From a checkpoint of a small mixture-of-experts model trained on Wikipedia.
Size: 10 layers, 54.7M parameters.
Experts: 24 experts in each of 5 layers, 256 SwiGLU neurons an expert, 2 picks a token, a sigmoid router.
Training: a variant of Muon for the experts, 413M tokens, 6308 steps.
Below are experts of layer 3 (counted from 0) of a mixture-of-experts language model. Rows are named router (the router's row for the expert), gate (a neuron's input weights, with its number), up (a neuron's input weights, with its number), down (a neuron's output weights, with its number) and show model dimensions 128-255. Each number is 128 + 32 x the weight over its row's rms, rounded and kept within 0 to 255. Numbers have three digits each.
Before each expert's rows: a language model's description of what the expert responds to. This comes from a sample of Wikipedia text that the model never trained on.

# expert 21
Infobox field colons, bullets and line breaks, field names like Enrolment, Born, Website, plus coordinate symbols °N, ′, and list-item values.
router:111153132098138141149117153089150169123087143139162098135120138137140112139125138092163127185109109094111119087150137128101000078175101150078129124102144073037147166110154135134161124141062086090109122189109119138109144151110184121113104101117086173080132129180213131081121165103067091137074159156100126098157139131176182172129148145120112115148156130108094089149163122116116109107167
gate0:101066108122141132163107137117127110117066131132079142097112104080108106118122098174109119176157146113090133115125140120129113109133145109101131134100127100151113145079111076103150145124188101081202180188125152146108136171164101093172186072168135174138090106117133145175118171119139111145140107161148138141109108148116164120133087114101160170148168106103085149163131143087138157121079
up0:137091147111106135069155134109166152142108103081133140202084170204117131086120132083103139093134115126155149194110118118171103127145116153114130073151114127125066148145108098153141086177089173066098136173126099130126116114142083162089043073129118121109093089078105086074175122123134195121105081119143094115117181136152149126058165150180100091115129117135096110157211145140106103110129
down0:163131170076086093083153095112168214138115124143138193152129136126175167116125122114137105106115152107164056153090132145154095089118149165095111097107105161142109173178132116163132107137151127104149152130122128142128112119134114078141129110123130120137117081124161097133106130133151138132138076222078185127042120127117063126132130119178111123097102144024143145091150139126154126149122
gate1:114165058177082128121088143108124109140072129113134140117127108139175131164198057174112153065143103193168146158115134124091143137167146163109093150122138133103110094108109127107070081151163083151136121106162134147082142158132137069127084136160165063154188111176133076071118122127083092123115148155127128098143118137131100135108115141092109129137073117154123104172152125141164120158143
up1:097173099148162159109109119187071120126114186105107110122140159084150138085101124126211125127125145154054160160100127108127113178181123146203135126032152093082138154107122135124145161135129136168103109117109077153089059138193114099121087154113135125091112199135104196158037199171170167138109135126141134179192102110149118171092093122125121100110103132090189149095157182149140111110142
down1:174115109143138120135152136125170108121090150174171120089133111151112111082109124146113168162109177186105097114051176128079119142082147132204173117065117142088119113126136094149142181165071136182105124179155102146126145156070130153088102134107126103131091134089101094113177117178138150122106110078118107098095082144080104138110129175188099111170122142086146161187129095142130154120127
gate2:094133192114118127141140077106088108115153123186198139098103066158099087155108169147142121133115118110169102149171215103082105150139134082139108060141099084097111112147136110147096166116122082127191162145158092160104101132082122127146110104141080171153107103158157139105151071122118132084164117146121102091130201058144131130158110142086139122135114139110074143086193134150169119096158
up2:133088084148172151141134138121147114148086134128165136149122114124145206138123160151158132106108170151191112100153170125101100128208098121092071117125165153091167093111172071145133120143084153158215131137092143182104114081120083157081139105096089082171097161136091157152178160158097130042146085123115091121149144129122150153063138112147152169162148166110139123161170098109159148153146
down2:098092053081113181128121122146195138125070170140137126184133106122104154117158097131150128033175158140143174133122149085124080175166188109125095161127121113105134075112086188092067120128097070180209163140107109053131080129099161108162128119139136115131138113112097114122156147140087106096106136159140072145112122111156196149144073122100164106142131183190111164086089118144122139090082
gate3:137169162116128103093175122157167108111122154162176131160159164075079169124122217170177118169154153067132124100178156131120211149148134134133078112136113126130141088170136130130152126159115095149178155117107178157112139126119101087059134135126172080163083138115118095107146216170119158143147164076118171142140122139169145130093093135101126099084108177102111125162139105130125167170121
up3:137142136101124090153152085103155107122145152108132110133091120196119164142166141108084136101079137163133144166126111157148122103131125105114097165176165101142102127147084146084179090152141168125152169145170166132133097053131143149182125102100117072114059122196122192124088137120093126126113139189077170111132135162226189100153139091094142163107133177146120186115139175113139124191119
down3:134114147118082145067119073105138130100093084174128090131162106087136155120129142147121144085082136127153191098090149106109166177169116160115106124149120089091109106224083035160139178174224094120130074115131087144162042113155143113099160106085148143087088111187087162141148134111166137112127153115116095096072127183127100145105117089130172147138095092105122161158120136141147125072117
gate4:148129156092116131119099095152133097100169160217141157135180169198144104131138093155160138084110117097176158147133143144113124111129085158126089109168172095178119091194140084123151131135098115167084144096092106114149185161153112158157081193130155107119134102157111101185159115063190095131063109180096145098158134172131128113163127170128103206084136180121076159136072131101090103178097
up4:146124079082225136081169139145167145143112128128055125150055107147111164107176108105191094155132107139108112146134160147148123142104092147150137157121174109077085072149112120132164121140121156152162122162112124095089118047101105170183139154146194105088147099147090093128169127140111069105114098157154084138152105134156135129117064101100167105128133111081159139109112115108117140145087
down4:080127159116146131096126130122135129155128064179156159097129147086078094134093124101123139155095121130176203154156172148142122107138101160108066160099049095096174159161194112141090167154126100075163083122126142136147094051114104102115132107101081190189088067083190116170139131153088120131124148109144113169104114137094122190112169141106153106170139093168165163097175183119160110186122
gate5:140184178136131091141123107060160122067068120146098099107091109104120098122155150103157148132186181090114163142183101149164104129121157137096157145095134093169169160090203107098169102137117145145148080133158106173069096191153148112143087120151066123102187103103114154175150157119104095143110126153149130096080122120135148093117177154123081174114132116116103101125121147124118132120068
up5:149060084179078136129154142161169079116156094170183138127153140143132114182118124160147163104113123138150198160162101167153112080125136063148156107126123121102098144149059120099138140143106218120131207111124111102163099140097163089103135125196120107128126100146166135078144147161159076131152172104092162096155128140109095127146172172146133110106127159172090159148082141134184202160102
down5:121139058145111113209113090193114095131131147128155132082140145118134156112170169090134123110182170117132149163160128109162092095143119083134105113089159161141165142123174127134153134157161151064175141140105106070192140130149098127085167083109145165073109113095099169127110118100150139119148116116053106158073121120143143163137139126116124164148145122086100159123033140132139107119142
gate6:154182126091165165081115077085138056146145149117120073126142123091135140121144097063146089141120109156134126115083104155134148125127164189117140123138117059115144195156098107165128180122090099066129161141130107099173143134125206172107150099131168138121165139132154163159150154133091131133191143083152068085156140168121129088180098076114072090142167082134190118101139140103090060095110
up6:101126152185094126119155155100137073174128149192079138122140159127132150103114132100147139180145121102182113158124079123126116090099156104145194091088065187177095106127189095086112129111175111194157135164152153148139122111122081138139143098130056145074131078135107109103128123099199100088107081118137138113096161125091157164117101114129157128175156078077121143063162132127118119129078
down6:130168127145117116197162062199122116134141121111134127118221100145094140127124129166104159154173194126159068184082122195116066118167120153138121171091100168132095151119113152120112125101125137099175145165195132183102092139178145149105141118141159098212161183165130128163158128160106099125110146117156127169112113166159073174190133075133130147123147175105175171137102193169075101136162
gate7:116202120124110191128174142149179180144122064141129169142107115178138087188167182147129153082165152149122132138130111188095177139187114092153122145171056078111126139118134164118126099151136117139150160078155172080089113092122124180146173120081192141127144124120110163126162083111124126113105092134141118092103132147207155142137191146156087089160135131109151135107130119134076124168115
up7:158132092170176164105124199122138129131121144119106076116171153112175100164091105103112102136123108137150071066091140143178158092105134170087119129232172138127168138137111091126140125088086092102147136141138206121158120111125143138145197140129110093117150133116108134144101188068107205148157106076144169141118131167085158118092138104112104177185146111155228113109139131117154117103134
down7:157143168104105129157100180163159154105107143107097151070161112181095118140097160132106151135149107160102142051152137097129073145107187130119161114143122125102115229097128095133153153156134096158127122090165084110133149100135213110137125136176209134119123065136135131120136106159164121202107137175139120093160134109117160189091125084120140162135140126123118114149134175163098090105100
gate8:107176150086148161100171108149145073066131123131130107148188150099113162098134125152168185187053144080156108144163143124142055099134147157094157120134149101114137074139163140125121146139096077121083126145064142132139125159135133151094125069161129181140117105194200112123140185182151043140142111078084095142103103103143144134115163137111120111107138124174169128109125162146131150152108
up8:105087145130198092100165151159128094130094160125099149082160118184099067113154111157120123201145110168066108160134086105103158123136150132126116106145182132106109063131102120140175087090089123190127099192127094120131083100056188111132104052163107165133223113134136181072072068152127149150153127120094110091148092153134161064131134137108146071107126152149186118056069177112083079173151
down8:109104127107150122151112111138114113118087152107132142203157125093122143109118154096077115184133147183178160133149118117156134144101160100170135137082117133055092094102132075081110139105169167120127175180170164112147100107127084099128162169156173150092074101138090129148074121123124123080127151136119154124101143131170085130098159111127168164152073134091090106129137115069113127180124
gate9:124130120140138115121097140120098171120093169148090121158175089145126149106102124153119173150124137147098180173166089120161168101101130148148190147162121130184132165088063115113147063227104150133204111093130115117132184083134086111164163165105086101095106171100129101103121102104175099100100135114173172150145145123160117154101095120084111115125114116112105076154177116124143113166085
up9:119158098186158153144160150118138089086051116143082116097101126167156079084174174112115175105139146151066110125149065130150111133143164110224138147180157132151109067138093150160128094211116117158145099113130085124122142111132125158102077122098098118122058081103169090134177146122080102171147094121127064112087136100212109131120088129171150093132164164117135096137094091154158122152107
down9:095132129141169082182093054186075144125106100172146095129139096137103093105174158085157109137102191179164129141173140139124152144124097164135124158162143067095084162153175076117110128091127131150122122131113139115146122137117125139127192132106124152132071130142120080108070189159141139063163073133086089168123102155083093119136095160069125066122136189073103106213184107141094106121133
gate10:173128100059162163153181124099155162146168170144107106110142123117129117080092112109074133103129155157120114116161141117117154082079140163144137082081107119131095120072159080114141139079166170143161084162138109123093099116173143111137113137070118126127109154159185102113163136054086137183152168123138090172069095090099110138147132079158129064135133078152142124154116175150185070149155
up10:155155153167196097148160158146154107139083102157153112141063122155135164122130143159102139121130100140111195140127144104136120124101088174130133127164130110156136189139176178114201177107178124135139077129182104063191076119138103150116153195170126194092125129123160183157101169194069123102083109111087163162114106138123104128118173112132117176175180089129124132153205182148080100164163
down10:168157106145165145140138151096110183126153089125119080181159096107084154100124121137170132103123147144103068093121138123141168148110107140095117101147146166161091126085070155102124115152154148136153079144157102131145137101123158129120077121128130091140159134088149118080190103050106184095140119146149115163091108129101182169083131173058156118145145123121138132126091152076128123110093
gate11:151122094123175076096135144085128169140154122121142165120180106167163198169107195155148127137110087105115124124128167122126085087181112060148099157113135115136120130173162110127182122129107139109161196112154123140094205122107145162110132157104153150123149087066117114076126115083120108097091141131078200172118115155087098124061127120145130083175084069092093116168107133126108097129121
up11:091135104157175115154156126105173104181128123116113121195134169161112054120134145086133070115116106129129097074070084125158136104139111137167160131095125157089165108116167081112123079156135110131168141163116145115102151123150104136121129149112135105131080114115151072100118134091102135113102144116118092156062130164200123103107115107140135100166083130155142153157156236086089138092148
down11:092083110165174107063169079163132072101088123132106147094113142166137183099147119109110151128112174119162121197117158140174174095106137106152107106099147134125147095044114091117151110142189171149136112149056105146130118145101111110127082170148107070122131097148153115109110117146153164162130100192169147205130116150113126146162136195097098135173116087068125145097081113121139157146124
gate12:117111183117046084120131150155092127162187136128138122116102166147151115156126148167127112152081084159159131082154158127114036091157140094111156078126153079102124180133162153173127161154111124102122147105124123128138137146156128160137065130095058128101082110073123134047144174074101137116112145147150118077136119130094093140166134152141163124154121143082114125110133153157133159076192
up12:189123099161118128159107163152086097113155115079130144150174116059181106095128157110170098113138077087067153133194154100128158143111097113131150087163107048063099176101139138172164114175165136135145129186105128150092142130080163193100131100158117093124141107189084110100131146163101127126132100087108069071124114129110159130133094059117141130135147166102134173150156091118133142161114
down12:131182115160152098084154137189136094088124149131103111140070125120127060144136127104104125106189186108093111080103117130108133104110126116144122133163117142191148170050104123110226121150116079135182080194107070145096071129099136144140075174147117146106146110099156126138182100114130138195128118178095119163110118116084203119120089116217122155073193083064094121117150152144080143126133
gate13:115112128048132123063118101112086165151142122158118170142123143129071126179143120179137140166133175129091152112141148125114128196125128081130165058138209146110108146125100107099199106097136133125125168174154185154117125127125158073176101152104146184164159116193114110132155128125097152132139116145091096113143141177167141189095112198121094159206205143143124095144166141111189107114131
up13:107125156086078104077102136071136140099097125117192129131080168118193105124159141085106066142162119081082156184176117100097123068138146096116148095124128113129090142128094128122113110086091134111138142137137130173145185049152175173165102136075113078173152109144091175132155084086154092155131112149111128117124140110180101159090115094181162116132112129085158136150113153134185190144085
down13:137111128181095116153120156158145115169129083137128151080179197141115145146126072130145119124111152159171093191131129139130150098155127070134159124150166189158106164134101105112110185114159121159136158113134138081116150142067095067150056151174105182172110146143137166138116152125089126160129105129197137131109124158100062116127148134131110105159198147070147146150087171154150118051092
gate14:067203200163182113090118179092178108149083097069182094101120145139129111104100091129160119160145103184109157141116121132189105186139160139163107136116102164119091137119079139114089143154116108134147112157123120110146187106130096103112102139049156127123126108130122062161188164110133140113129132162116128150124110099108095105152107101111126106140141125184135150129177112104122105093121
up14:104123095146065126168099137142130131113103133232102118107171167129109094148137126104161150106068146125167149158129070152131116153120144154132090115137129118121091184142150189131124157199143107130218179201099164171170132094114112130207166135114118112163161067185166136179129150102138126167155127120084122163145139121171080097099130177159146158152147108184119110189126069082132134148091
down14:131139167187141126153117123049089134181102107125099159135131147096121174107161136185185168116131094155115167092144161202111155100144137148155102096105120122137088113078178195141099169107119141145155111094136107147133122115117134078138111109065082116116145184137081153152100133127105142088141130167128128146124120140156122108092199134118122120202136076184089153184095181146101153145075
gate15:100199146089164155138147125072122137146159081073108085115129096050095111091139094161108138140126174153129130132139103180096104125113199130102173087142151114183154147125134101109194137135142129106073178063188114061125081081125083112151089104145109097082124116111108124152111213164087082150143179148093169179141096138107127104099104159161177115087222127110084149113134125065144042079106
up15:134075129155126128102097130131077082127189117156097132111167134112097113147090157087101133093127133144101133127098043159158086069127107174117131073110090100146103049095076148117096136100163089155153156124145157138138117161121122195114125123152179070128113164122141124129145121106144110086116121073155131154115183142136093133132108142126160108096099115075068076042056129134122123164130
down15:102178166149103105095147125120111128115109136123073092140127144099130105095161113120122110130165110194129130108089114140126120088137171068092140121128135092044089186139139062174139140062137135155173100158109123171056141164162077119098138137124172125125092153059133126135141169158148121138153090099045164073156086126092163091147122154078171123139165117093175132061150168200126114119151
gate16:103154112160147149183105158135184186111109165156127118135149122131138151185169165191109132124126062177200165075154130085156090151145099121121099140113117102143181109149126118121094185133140109097105172131104125132166152204100149141123143125087115141160140061111144101135107159123070143140141113083130113107131132087178183119150131117107176135148188129128132126139144180111180098103098
up16:087118112117137152105069144176106098071142158090123176140142147104087184116208151104154191097140119106143103067137141107108101150164149138130158147139108165190151148120124154119101155148166110154076065127135160132135185090093137127102122102114137210127071141101133118164065095142119107141092116149093111195120094089182088071126113132160130117080157146157131140130193175170153102129121
down16:139092096129185133102129119091146098064172084171134092156110140114144104091082085060082181131151131099156140126112091134115114162113095143121192160133136137215148098105075098055093152100094116085151149123145129122143078190127130177106117134200117182120087076176121118140137177054166243169132126051178097151127134163085135110104164144110116157139126116198147095144079078113120191155121